config.yaml
n_layer: 9
d_model: 256
n_experts: 128
experts_per_token: 8
d_expert: 48
d_shared_expert: 0
activation: "swiglu"
moe_layers: [0, 2, 4, 6, 8]
router_score: "sigmoid"
normalize_top_k: true
routed_scale: 1.0
balance_loss: 0.00622
balance_bias: false
init_std_router: 0.0169
lr_router: 0.00225
vocab_size: 2048
norm: "rmsnorm"
norm_eps: 1e-06
tie_embeddings: false
optimizer: "muon_variant"
lr: 0.00713
beta1: 0.93
batch_tokens: 65536
seq_len: 1024
train_tokens: 350900000
steps: 5355
dataset: "wikipedia_en"
Below are experts of layer 6 (counted from 0) of a mixture-of-experts language model. Rows are named router (the router's row for the expert), gate (a neuron's input weights, with its number), up (a neuron's input weights, with its number), down (a neuron's output weights, with its number) and show model dimensions 0-255. Each number is 128 + 24 x the weight over its row's rms, rounded and kept within 0 to 255. Numbers have three digits each.
After each expert's rows: a language model's description of what the expert responds to. This comes from a sample of Wikipedia text that the model never trained on.

# expert 19
router:124124130137141130141136123112142144107108100126123110150117111115129118119127114197134150116159105081127111151155101126109117101105138110115178136145129105093120135146155106166122096071082117127147111126094085123100149133138106138122153130106120081119116126158124159139135128122125111130146085100122104144129137139143134110103133168166108086141156112133146188095100169121126142162144117163136146130165093135129100128074166145115084119133118120111118142144143115086184146119155079124142120131086176090158075145149094147161140122144108125087154134115133154115132148152146126121105144146142102083113079118133134155107137125111146129140127156081146087157137164148119153168171142164102154084124124131109150113150147071149083135144176115088116091118118125092127125141108093
gate1:144155136135098132107110103136146121151160116116168125132133152147143128123113144145113158173123140169147135121135133136140115133129135143098110113136150128130138145112084164120133108077107117105118100142131085158122114143164108097136148133095122097132148131100109102152139103112149133077108201113112132121106142156135126127146135172103150073106094169129114116129118125122142140102110125126136096137102131084102108130145111148144114148129089141125123133148127088154121071168137130140125181108130116113167138129127138153118164117122118150134159124143124180172188124098122192136120154102105104148076188197142137105153143116129139138129046149111117103118122137186101125131123133166185174107105123127105107102126112121173156148111145125136152123102107129143138177135110111
up1:131142134136163111147106169118144130099142127107144125076122144125120098108129167109117112142122125152122140086150117126144110155151132144101104141109192125114100159161174108115146127152134126097124125104168107138105113141108146156155140093181119156138102113164126138105111090136095093144106148148103151116119134148176100097125124106131133184147120064120109127141168117152112131140172103104114087128132116122111169133104149113152129147181124107126079097130124145175123127112144133111138134108101129183134108124142142162077113158171115110138136124137086127144105103149106162138154088092146098139159114153118112163126132111130092138148151131132083130149104168158141123138086110141142114137128106095146140104132133123107136075139099138130143109100124089052116122135176180
down1:070144120126126126082069120102104141148117141112117099090146090146118112112136108082093128167132097100149094162135113099107127092133138138165131115146137144129081131121134128133107109115153117125119130125141123149135107132142123142084138103124117170099156097137133155094088089149134131123125113137104118132094101115111099156138096139116129150081123142151103132174154154151138148128066163101171126137134148142125118113166120135108165128077084120113125171147094132207130120105131100131141078139126118142104136133158118136110109138157158107126136162140129113164153114116115168137130153159128137155162154137155120110136082165114141135165117147117123116166127151097122075094098115159166110145129165111201132118155111185134126146128109137117156148115163134139126165104094116
gate2:153096148199142091194155149174110112170103114148177104110158109105146145121115174134117146119126181117087124134155079146138133118116127106096167148113159175132148118134144118152119138111158136111144106159142110147085115156153128162151140121112085110138141081118097124103119115176131098111117110138115128093181129102124095129116103160122163092123136102134114080132129150130133130102112112138136109096121120127169128114155129157131101153108157123133072126121114129112146092164075129140142100098142143101141102160147116112081139144143098154159106123157129147140152122141110069096112152133132102145109114148114122137126101152095169129092121156115149125167101147130122102165122081119123129096126105130103130146119159157144139157105154117125108160128161149128175131149105129
up2:127158105140110115157148108115143115123126143117122154141135166096105105111112103129124150098118170139168109143154122115102175133122128145128077166177114109132137135136140137141116128084151102137177088138170147163132140135139097110122111148144141126149110180101167087154108140117095173150129107170144073133114133050152122166138130145137164113116131132143145110176111146107149139182130094172151141132123158132121126131130127109140139127118109098127120136149172156152093136104142132144122121089132137077089173137140139105145161140157187125125140141156142096106116154158141143160129105151131134126129111115108169147124146094120138084100076147108096130116187112114149133088156113129139150132115137163174109150084128118150148130142129143102121164131084157153106166130120100
down2:097140144124179091123139151172118121145127067133094103112054104113115105104142125116115168108121157154133133141145096111146132118095144116130122141107139107135150127152146169162115129121082124129147117125150091134135107126163166103091115130113128151148150115151161111147130146157103140122135140129145118104150136143169160148104152078154138124131103141119165158103101133080134101124143152086125138104132135111121167134101128116109135093166140125101097138152163146139172106167132138120099144143104114106141129094142120125130119152123127153126116113155165146151122143116117135138120112134177092142145147085104069123168096134117109160133128103137115159090198129127116120137108120120132176040153097097143137158118098101120131136124049169121161160134138112105120124124156115
It responds to: Latinate word middles. Middle pieces of Latin-derived words after prefixes like con-, ex-, inter-, such as inter|vent|ion, pos|it|ive, direct|or, act, ress.

# expert 22
router:130138088118134131087114136109144121117142163106122084099139120122120122153131163130105153087125083156107141151126135145147125134112094098141168114107120125147130082158111067186105147114133121148134112131092138150132095130132132098116121105098144134172135114130137102106101108118111173123144087107143104120120146111149101149077122136130140117100110142124135130083089123125111115153128098129090094135122124137128128106106135147178129140121144064130120124086138132082175070153122120105152104154104120157107135116124144131145124115141131096099146086094115100153150105121117132132100112103119125082107103122158138163081162164124148063141152104111150160143196122138113152170152131147095144148101145172090103152111109089138115190128147124125116136081122145165140145134137096
gate0:121128108115142119131130115130126132128123082082140132078131150136099099118135124136106105117100121108120108142168166164141120157133132145152141161101111138144133074170121107126138160111116115158151086044106113144139119102155134106142078093150105179122127099121103131096127128156104143134176102081179164117158144073104119121097159127124140173165122171120144137089127167101148114151083126154135142139099113109126133089106129145153116117109113103138136161109122142137116125136106138127181099145142119131142175132125135081154127079130148109141116152164129121175121138161165138159180123120132134103160141151187145100150095190118105132102090107145108129124162130130120143147146163120096133139138088148124117111107134134130120098086125125118157146144141107141102124129098112
up0:134174153154156058112146150154103148142118172177145127161130142112139110135114125081116143101137106116127141104142149120152132088152155123115133115139129094144160150108105142144157098170155121112135114101149134082101084120147133110099102094155148142117131153137095103108163163104162134149123167145121100105141138139147115138176173157158108096137138102094140138151131116179149114147107110133137150097091166112092165144106077144138122113062110174143123138111124125104105145162147146110124136163104102144172118149111173153116097128139142137140147108131163162130113180122123143156151160171112156142133101135137125139121097145138104121148159105129102116074130119121113139103172108128123087117115131150130165105098155125100126162084113153099125102112099111148097137129157114
down0:108120101128098133103113117099058154128136108103123107105141120140117122155155115095163130114130079145117141128121131111099194126131165135154106109129118136103158119104136094133140117150139095121143101116150140169089115121158140127100109121117114154108132122112173121151149165146118108123170151137128139129141138081154156138135142125127124137148090144112141116131136070084114132079134147114102078127108141134120142129151116161140143137121137143099151164110183163123129116108124132111097138097163158131124095135136164144122121127112101116116128123121172117142165082130144120129119116205134114060126127133110107117088185135154144057130166102123130073128134113082130144150073168125118097131072136116126111135113092124127166116112106114129112147118174096117083149101114107
gate1:136147104130108106090152149158096119157100136123119115109153107094082131162136144076105121137133185146192130133120096138204153138126153135109107140110095110132125148124090150113159086077162149112097149128184135157137157129157140139123113123101113128154139125121130111145103123116124153146128128137123132143111118162116133118101119132135145119127128068100152117136119135131145128089146143132185132075059123121129129156111125152157106149115122141147099109158102162114146110137131101084083117141151140157141086172108140145130129131084132155141176151167164138152143118127145140112125103132108109114162112150103121171134152116142164151128137105143090176143084105121087148131136116140118111166155129109131144098095104129141153133159131139096111081098110097141068102131136119
up1:139169158140138097130135141115093109135112131089147113099144155145138103146131149124096122135165135122139120153131118158126115135073141124141117195098122139160142154157095122180130127116120126122151122100141125087111142083127089079081124155161119076137105172148129136161120171101163127119130160157105159160165153153123180155097127139105116098135123171094146132150104158179140142132090136086120168096117103117116146117106068091115126144104140121134142135123128103120136158168134171131117147129123130092146075101099147134174121140103136108122171114152136120105106159128121117111157156154126108133128102104106133140105124123150100130134145137141153134135141064146129134098130139150150075138111125156115154124119177155109164095094132124099080129109135098154100124117144093
down1:109146106148146119157187131144112120137126129129113134129103147118179127094122127155127141170102141111146111150133169163098130102126144147101155097116143100117132117164134098104097093115140091158139108124131145168142108136140153106155130129125109131124136141193122138137131084164178134101119158144179144140134132151135145125132163140144135136129119116140154121107117130110164139148143131134187153171129130108132127151132137114106125120119100155116103118120153092141128079143122132195129156137121110155091199112152131111114137155148092122107133137151088087150157120111126117163189096119101113130147136149152090126140147161121170174136112106107082158199142115140150184116109097130137146168142148122068118111125123175132124158146117148109116082097138098135103147121172121
It responds to: Word-initial m/t/en. First letter or short first piece of a word after a space, mostly m, M, t, en, per, im, as in energies, mixed, taken.

# expert 38
router:137138095126138103094151150152126145109136147155087141118105053123163091156147125145153105083142119152118110122163149092130140161096099129135097153127125157139124112126144150164103114126135118118151093102129134096158141154120075127104129116157119141141118173149186100127110093097111164154173128105129070171135128129144120154147103129104123108113171118125133152109167156160156134132175110151138153099130135147144127147139106116103104132107166154135127126119110112109065083101102120155116168142111117105115113137115141145126145172089127158122118081124119134139110141068138115142118127125116173133098148116142126118123130127142153115145184104080075117139128107136119143163110133160121150157138170148126126184139143119155140177138129107121136152096116127166123112167079148
gate1:149118131124165145103155135120145122115131153185073144160115118117125168166121112143120150154176131154188136149099135102101145138124135136130125123168134108099101175107141135138132141125134140126128157113111131155131129124105132093108116159137143136163133141141130147132116111129095112092118126146116103164165150178084138126131123104101124124159093107138161122131185131130122149133191155145104142133158119170098067121175123111181173148119100136116127147152126127139124166157105179120139187134131150180130148137105135108102129133154144115101115131125124157151135126155081131097114137171120129155068119144144116133175130153094148080144135107134137155148133112132172120161086097117134148072116120142131140109147127120156123157149154151134069107086141126125152132079133121
up1:108138192089093088141199120130141132167102109142139096102100098104150101130140124122157125157113130139151135115133124121126108119125106153102113120117149153099122139118127075113149175124088129132111111132129138153111164112127117138146143091113090150117106135113111112121154126159109107088060063115120101111145113117125105137093118164126120159163102109077158132133080146151119120142166108135165127117121101113122085082115148147088105126118154101178110113138088151113091146112104119127106095116154143158143113129156130132108131131137133125119106066139152122109133155140107148148089133125203152173122104123124190129113147095089093102105132133116132155124115126110121140101121128148122125106152105118136113131111172103155120163119153111062135131124114132136092111154118153
down1:141135070155141161114138134170108135108160127105143137075100129142136094144124105157121111107114121137143125167133125155135128140121137123103135140143143108118123130186131101188162105105117078135141092155161150151107105118164143101136136143127140135152155169109091146126173090152127141132110159141102140144125115125138131131136159101094127135124142095161134088119118126127120176122104180083151107135167129158108111107146097097086090134129188143073108098115130156123108157140083149131111107108167165167123109120131155125131111096098115126134159132122161166170103111128156129089116118161117127132152144102124117088154122132155145157113151193145165106100154121128130151154172139125119172150137114096161108109162138130101139103187118115123160126146119164147114139139129159
gate2:115128135139128063124126126124155133165120119133126152123149166111109106101111078121166101122147146136093117122113117117160135132096124102126089129146128139140101094114152117155116166128124112100137081113157101123124115140146114115087131128104103151118124139155100116103132098102095135117096102126121102136110151101143094153104144100147109146149130102082142182142125163139133137071148139163180133125133138181165168088138125154118097109161146167114184137136124070141118056155142131150159135155123143122144128111137150090122168123145126131157117109087150141126101131073134141078112181164131112130133113105155156160145106121188159153091151121140114105118128102124105106126143110169099160118123129107114097157136142140093121128086090117129090161099150141163121130099116127
up2:144125115151084115139177149131115131112147079128140106132079112113162147140125137139150153098108137153146103126131138130128156120153168101122120140154124187134115137131152106136128097153118136096107098109128112152131129102160120134148111130115151110103186154131118168130157157110129198099075177100161119080111176100128142157169130146149126127118112126139135141107118144127105104162112069136166121126176153125140172119146102155135126120103154125120117136152159089151135150134117125107117126104095104119118109137135101138126108121092122134114119118112160153133098093159116129125113066133152117143122121193129121132155095110117083128144106093134132087139131121104092163156128099155142122126114120134088100151170105098124117135131124137137136055152158147134114141040135154
down2:116083147099159126117118156121150123108111164138063178118129153112098139120104128129206154167098108111181126107171074120143117137105098141114099102144109133139141131116134181144126106167178143142150120153148083117134168128128106117127117157087111135114168137112142124134123127134137144134186117127106089114168085075124130152128119118154137107116123154148106102100138142128119133115156163131111129143120109128118112139098125132122127102080159120116157135126165122111159102152185131149162118101131125166126107166097107090127132115095159117128116141106147113117130133093154159157119103158115166087134122124125109074122122126127145189119125173181109120149101106099144120108150138149107184114114106126109138137125147148136163093118123144130166115162105084105128109146123131
It responds to: Mid-word syllable pieces. Middle syllable pieces of names and words after L, R or Ch, such as Filip-in-os, L-ong-er, L-itt-leton, Ev-ang-eline, D-id.

# expert 6
router:123167116148139120150125084139168112134132151172098098130144092159117135125135142156155181130160081125124089122156120111132111122059103109194167123094144151134085107115115108143078099095098107116128117166089071167118171127147109125099144086154114106160118128137129151151097112075105163139119090113121113142137153160151124134136132152132126101120124131178142136149141185118132145120141109159084158091148119135128120117106153110184095093119134119135119142097132178127165125104126111143172154103109114138097116145101100121156118101142138143120150111113126107144122142103152123141120133168102148106110093103131120119105147146134156150168123137084132123157122171099101142151133147165100127124112116136119122156114086143138177143118149135106127135099154150109114173155128128
gate5:136150163152106137174129163108110077116105121109088106154112135122164151120114137134119121158154098104111152127135124121132126144130092119145151149094156141125065135123139133146111136095132115134123077099152131108115158111157117127130117097116110138175123166170163107143157137132151159076091131123139155146117132127136134147112152116134136125146119137092116149164128109157126122152172101108072103146114155117120173138123111145119127190122103150130124120119145145108126092083150123145147139132096121131103157139155120097146147091179180085108142159132140181135112111136135132161124136128153151162132132158166180123158120174072125142112153083135117080136152131157082063095128097094108102097109144102111104133167134152102137093094134142132104137140132122096146140112102106
up5:140097114139140137155109124132129136103140098121122131128110132135155134128160149129137133116116153105120125133122112131162101127163150108106123140157103130088097173144088126127103047124122140088158066139131119143134082143158165139114124168108115124128142059096129150118133094103149158092108118113128116112117106129131095127089116137150134130120139123135124141130118099135145138153160092161125069150135179084125155114098115146105170146174128154178119136138150167132141107088134137066112132076155135115099122140110130140116179096133118087133116120146137123125079124127148141110148119128108110133074127143114115151151073114123125127140133157155116122131111143135182140135171194136108103075092153094119126132135149123130080157133078120113088140130085128134143152106103150
down5:100149133107104142119134096118109156123096130118099103124109062098135118135126106156148155135129126159163111127102137165121132131096148117101150118069168119127116138102166114180158147147075135119118119139113114088106123132113138136124176104134156101106141148151148163118123112113088143148145111127123088135137099105116086150131143154153166080099141101165136103127105134133103216116122123120098148115097161123156122114146161146139168106102120164159105121116120101119159109155105128082144118142162142106096123117116130131137107128146117123115175152150100100128110122088097140120122082142135163134154124150177096151128128130079112058133101107090091132103102140140163157119157128127139098126091129135124078147118111104134139157106153118159109102107145108128150086128164134
gate6:129095157140126154125129139160154129119167170098104148128121109190131094138102119075146138110130098113114166146112120121131161086153134133124148140128129120113091101137139151130120149101096118147111104139111121139079151116158143117083149103144102125160097115172145097124172103146150113143164122126163177142137136126100174092145146150122115132139099093124141141086104125107154149138082135146122145134120090104121152116174132122137133123155165107125143117171090116126079110104129134105139130150123137133085080136124142114105168156162183128099127116097138126119158075133119112157168152121088139081201115104127134112154119119167139098091126134157162099105101144141141104140115101168133126148131113118114157135116063129134106083115109160164128129157120117132093117134122159
up6:152115114123120150111115095137141138116115100125099140121176175104103142100122160136113112133131136076089161121098090119154105134101160150097113145100162133160137170118128147117153144135155138138146106159099136151177128109121138143122141123144145136157129140119150153090128108141078167162136114061112119113144141150091147145099108151114159143085161128163134114121142147092126149110146099152064125108126139123197099124167130140156124120130129148130151142126144138194111161144126090122115126129126123127075164066081132130124116133127088129137141120139152132139100142109164129145145123104141136137119137125165108156107159112159126095141148136111139161132178115112117089124153119136132175116126106141150144131108138119149179093144131077138120105111156114093090126193071149
down6:155125099102139085149160120092113127115152147125174169117124150146109107149115121121134124160092149168122177100134107155146091142142130157108105076114167122134127139116138176108093111133137137135135158139120155203105154114114159145133105095115161105115122170118112120178146165152161138141099095130114073103159143144092141119102117193185134157122126111129163107088134129127129118113084160170157119132092121138142101139106165139148126137125133100086175115084106115141121091157120134156109130141183132120159143115128128116127144146146144135075143143122134124135188114143149106110095130145098130139112130120146149133105135119145146111145140099129177178116109131098113157173114138154140128116142157095115124120140093158117145123147104120111134118131155117152125079079127122
It responds to: Noun-ending suffixes. Final suffixes and whole nouns closing words for institutions and groups, such as educ-ation, organ-ization, University, band, Award.

# expert 0
router:102160112133107114110109139145157084139130105140157125161118153166165116161171152142137123119149114126098103125134129097117109114161125102154158134161148109062136094127109121154127100169117123126113117134097110135152101110117098134112083122160135107129132108151149116113149155103126130110140110144118110169095111134167130152127113181114094118116155155170171140147125160170106137180085134142125153124133104129114122120138132124167102115124150100127145172149145149124152180126066077099120135145084135115091108143107126096103105150105164154108175068136128143081117151115112133102119065137125128139138084130103142140091142120130130143172156155117130105138133155131159192124092098144093098119112098126104122114123141137141113164112182091095107131126125109113114126106108126
gate0:155139081146094112157134123126121132113158106148152107114126081156164111139136161137135126129110106133121110119159164161121136141118137116110109125100141133131172091123143122171140096137180147167119127131138115117134118147110121123096112135126120127102075116125100127139121183097137088136120104155158090113060147116152096173137127160120135112084114168122107118126125169157152142123143144125131121149118103135165139165152109089156178131126116115106154122099090136111097132143137179131108154083130198131147159128152096117105102179144091135157139148099127103084124110141131121139148178116145129095083155158164120119133107150133098135132083140119093132121130162151113121086131135126103159122073108114111112093109093109108105120126144061125144139167120086108103133110116129
up0:122100121107142173099128184104112091133098155134116136121114146148142085101120076158145153157155120142178151112135076169109122096077116117154113160108137147114125155099121148099119127117114148125115168117117159159094149133115164180118099057149134093101129161134128097109135146100077152146102156149174150140140119108130128106105171148114121148136128129160122153071164109127129134118160138101125095176160140116147153113100155124135170152113094158130120153128142120131131132142137122105141092118116148100118111130119132119142116110128099133108159116142155142122105124132146118092109115097105132106089102158083093147104101091103061115134137139132118161149092109085138126126138133080125088160158106100109155089123110117124129089120097116124105095139155154139117114129114145
down0:083135104133106120096131138111119151119131127073132146127118140153133097155133135082175074150147126106149099166138115105093152126113113134121156122139131119129113169175053120100119128128127118111100090161122123183146096103123152182163184102089116161144095097150135096108145139131156143098124132083115113127141125151127169061156135129148108130104086103164113141103154115123131117152083111130086134115152113166124127145135185148127114112154108108095134142179151146132117154138106121133092138140083155085126076131125129138103139120102165080109159089127124107120128170122135103105136171117121122120127097139146115134134093139111142134143124120117129124114106116155158115155110114095140141117157081114101142092100125131103165131100108108129133128114107114103166101107153130
gate1:089074119097130098096140090113141127130138091097121133124134100170104140103104118147094120150153128118112182152145169094102153110123122138192173107111178158104111126139137162167148160135146170141132137119095149084138166153099126146131101112139125170161100111127126121108139060128103103131138145130122123105111085133125098127102111152097116109119111133122132104155124121152174134156138105150112113131143131158172155119130148090167130124096159130155102159131141124118153146126161113130162135130118159169130163079088140089139126152137089108166107125101140161142114150133114138138159110139118055165111142143082134147153134145114108159132125114121141159133109131085107150109118154095156113124100142114129139127136111135136100092130127128136099133091125135075105115113074167
up1:105169110107093110136134137138097158103116153121111112136136168111117146136127127148118118166103136122084127109098108151109149139104161124112089103148138133155126117120191097165124148152089106136139140107164117086082139136126107144091132180131122137096158127146113157132111107126108132163122135175162163087143126108114154118138174127106165116193132157139111131132133119117154133104165081124192158106129153175132104135117117126186126163109134144091150131118138131125094121117165153123094185149131111150110158101088119167142120150155126113114124131135116128177155169136140145163138156147153150135146127130131135115137143165150118119167129148121139149178053104073133116150111108135138118095117123129123121128132139117119125154125179141117115109104066142111147112122080123
down1:103133124150121129124156101126155142163136174107109106115110106165073108112105117143091084096103146131123105082152106103121092131121117092098134126107124120157132113124080103162103155137134106156104131138099147107103093189142096109141142114168123128161154125128127104158096152175169147132156129126087114116117128143096159136121112109131170141129128145126134136179140158100110138092131110100155176154133091126128101110145146119130142118120132094140129110116134102118163184094115089133158093096101138158129098147152125107128181121182106128140124133112101127075134173148136137127136097109113124102143146151157114161117127103155111150142100170116152077121083136109149134143155087118115096102133131163172132155124085127159114133091100132173110162138111128097145116129129095
It responds to: D-initial word starts. Word-initial pieces starting with d or D and similar openings, such as d(raft), D(uchy), do, due, adv, inst, Dan.

# expert 2
router:106166126117126136107135093131117145123146139146147131117133112181103138141133149142173142125136110165110111126093108143110099111118108084151132155125161131159093128118164118152156141119117133053141137133134143133134119162130110094088143114139111057114136078119140118155088113107137155107161126107081144124165100138149075171129153118139119131134130154125111140099109127137161132144127073170112181121105148123116124109106131110153117145137111110121123167093161143167119125130162107170133116117120117153109117119139150172189125148109137141131112079114105108142111176158175146185126157144123157134156140112121115114111123173138158088140119164110124090131113159117128143149148144131127142102113140137113183177129119077178125171157108118125139125099109144129069141144113110
gate0:140142114081095132109105111133117154126151134096160128114126145130163129121117127152150150135135098150126115112142150113130137102106123113096111136146172094120142143139109093157173169086104114124122182117161133154126123123167145102109122094077110137133147116125091137147143154075150153183151123117121137132169128094139097137111115109128118131140157158113153127099129147107206142112112105080138163139125094156126134088075123129137152106165150158111144131156142137109125110079103119121079126106159116114147106164108152156104121131099135152127106088106156107112064063111108137112149151118136079143137135126135137121107142173137126125124069147091137174152149148127106134112156137097132107087096146139109125124108151096159122131152128178107148110082140126127130150109168140
up0:130145136113104172142104102120175129134144113129115149154161102138133156137135140126111131131150079142118102124093118136088135137116091133126146138124098066106166095111132172081171145150103111134142134165110151140139101148133155100079139129150150097163086144111104107137058111165081150115129149065163148123099160121130142110133122117103101112125168100107101089145122174166100120159095142122118156181129127112183109101125144109147115121153102129104133124085124133139104102109118090137114125141125112134103076123086180103146127139118119165122114106101154107117133137137156121125115138140135114100106106092144094120136176097135109137144099080129123115146076174138164102122120117094145160142102126124133128138116136154166148126124118132123125169116113132075105108153122121
down0:192186129102153137076184157187130119118126093145120149131101143153123138142142128130128132176141146142153129146135115114143103115098145122174109112136143158129162135152109140128149163117121142129153143102125111142163161130110131130120176160098103148113138121135137127127103144128099133139118074142158101101123099121166123092119087117104147105102121149133145119102105116134088117119115120156170161131114151163094147139110096159151126111136121124125084109186092113121129141124140128153142081137135133162148123138109124164164121112115125115128113145166089112119108132123105122139136147130140139145137086095110134148173109134161121104107141140156130133198120098182148106142112105097161134138150148153116166087133196184123110146148071077104151127119151094117093105112125131
gate1:129125076111130140101157120131121105164125163123149112139108153149098094083135147122110121150123140130127145120111083128105141139151085098146137121119171143148076139144150124173113156122128100138133134134171102129170157127128145140137109127141113074090119135126115115117135123097159110172159120120102113105119099120127129129145137093090145093114115166103179087160123100159113103156123146163113111121154188143111095123144136091127104153153172115145130142121150106126162121102128143121139104135144107106169136122161135147122141151154100119150120185106072138161150149108158096144155150139180114105174118094105094122120089172152196154132118134112128170137150106135162084134180107132092140093141145161135158150147143138123139139148111132094121076124155154125117129142143160
up1:111141144147133126127181116140092141164117159137145106145084107095110152135134124115112146173140133115152168163148160160119100121132149120149092131091107161119097121119117086087135118184137139143118104151138094103138127124162131120111126125117153150115148132102099092123129103117137112149065140093153126110103137130135173109164086171098098124122142132153079112121143106118134168108137181167115176113122165104124124140125157133143113125110117143116152134121122103154123147143113074102114120134175139131100137116148161068175120078149131136129141160121067118143102085119116138132151127158174130120113155118123123090105141182078104111097112133080154159134145123122145121115108136149138137127148125168131136151180106143139125150121181121135108098091107114112106118134137179
down1:139160085144164143118127136163152122128170108134143106129149135127094192126099139161121129120133136127116113149113089070142124108137106116157109093135115078141142164086137126125151125120171095124070094117112147102101115139148126130121127173165070157151141124124140159149077144116159147142082113149143138130148155094155109126122132113154152145086123103132141125168096159148129119121093127137142120123099120147123140149153089132131078148141155105141145142169112173151134150171100096147106065134157120114079147132104115133118102116139166147115101107168138117138158123116092095137117134121129138104130086163168093124149129128128155161140144121132139135148110126124158082181114135137126110147125110108145098098122173124145121152095102109110116180160137154141160113146126076
It responds to: Name-ending word pieces. Final or middle pieces of names and common nouns, often after H or Z, such as Gold-en, Latv-ia, wom-en, Germany.

# expert 62
router:133138099082169119155134122142152118111143151176088097161132135126132139130126100142180139099129131103096125139124130128115123108083137124131144090105100126103084135123140097134104100121087146155143149124098100136100125154115101109124143075127129134140153149158134126145109096079117133119120143124130100129159142138126104128133127160158165119155138131162165131140147169148137180152127136197104179127174104122117119135079146137142123104089110104113136090135089160114137123173117109149153129108148114160088134134110134142135089135125104117096114089120110111147116176103107132122143142136080163112132103079113097104147138121139108137182133176087127105162162203139121111168151113121087143138159111124120138161160104106147110154149124132115127147096127132186147137147144164
gate0:105136096090120115122079121120142118127123122102085107114149165110110107147089100111137097121189181130147112096137133162134148171124121105108113138100155115140148152132119120148128173095160108160115073148088129093077135142122143148138121103138135172150127119119148118120104159117157136128126125115137127150176098117132165139145120119109180146134133083143179099165136115149117149102115134146148101153139111147174115143121125137121073148092123149131129133118099136117134108108156091118126154102121158162136165167132126126094116139096100175125145126133066102128119146124149129110081145108103126118135157110127119124118139115107130077148197129151164159097086146122140106117145114151106150126137127114121111113146084109130157141062137122160127099121094106125148112091087184
up0:137130169114221143127107173149121111119172088098112124109105118086168095127106129144150154141128092112132156152140164149109143109157139146108147093107120141105158141092138170093115149115158159105147166121092109127144128161120137156133143120159181144146145140128140120134128123119124163120075142141141084141128117116151148161129117142078120083142101172159148158105120105134124125118113135157155113113172126084121111145155099108114143091105162166101133122173127087149128108125153109145105118146141129142134105115110141139130117140117107124159117124108137140126100134110164132133078104132099158149162114127116126081109146084168117111125177149172126140111101146172137116137133129138117161134102165102103167108129111143148127142146124148116107127048139137155152103110180122
down0:139153114129117122131152120143072114093137121112106123113126125119129138110112096113165140143090094090149093107146139165115135095110147142138140113128171125148131139107111136147189144105141149131136106101094130148151134177131166120132133083137106128100133143104149099117111161114162188142093141142138093128126151135169147113067111154100142067151127143139135125127137130123153154112092118091169100143124088161162120145118098154146149166166100134123140114088144132131133109065136126174117108124107107134164117176154170196125104125101066146115127129161170131117112143136113114156150138159120141117115146108134148162078095079087113122133140127129150126113168162117109089129128124133129146141119161131099112144105133103094143153102130149118156097127151134145119111128069108
gate1:107131110084129130159085143121102128108106099163115122155120130098153115134100130145114146119135111110131110146129112138150146102130159178117151133186139119122111168095104121112062161132129130051134120133140108137110130142112164112109167156145117128104149120076136188151133110152161121132137147130174112130114107138159098143116167128164186136160096108124155107135174157148100139150129163126176132115135126144168135149146118123154140146135132174118091127157179112165144105119127160150129186160122131118135114106066079074126142130155131135126136116169106162112074098110104126109178149106125157074104115132137105148115122100089098144121129138128128104094124120113173148100141102133114121108124144112138148135116154082161107127128114130117122126133141093136130134137115114
up1:109132121088111127092131153094133098146130128122133134136150142141134125178115085116156092178098110151114120117078117149136121125148181128150098136124105118124129120113123133123201083143126130153119145160099132140144138117127174144150109121134113148154113105095117109141096141105138137143147092110155153121130125121138101072152118089121116135133120150114164141110115135130154123107145080106145147131107141141166111104132126127103161151158154140081139103096090112073101154131133109129115165134164099085142096163128161151105099052132139119116135127078103152129131154121152157151122099084141147143146138160154099077166099130116112118159133122110158118134093121133168113126119104094153165123138140074148106134154113174165094107120106105154110098111105181123129112130122082
down1:135137101168075108122096136096091131121128090151106109124099100109124107139149127087141122120108102115136174119123109128109137147119140073102139125125133130119091139121165131134122141114188144161104107123112123104109157144102162160100128092137137139112131155127129113107137114134138131135128132105170127138127085079196142187115144144145116126092140092126147138130150122189103151150111094142116147178121173084113122149096047163169137116135116121096135103122185135161126108150153129072128152128151131147155100161167177115159105150123123130137151091114092139138096146136129124127151152121138162122121165107120134086134160091097096115113090173110140097146122148113144147130140141101122128122074128134135150088124103097103132138112148137113110101146154129122113131146149160
It responds to: Institution and place names. Final words or pieces of proper names of places and institutions, such as University, City, St-adium, Film Festival, Massach-us-etts.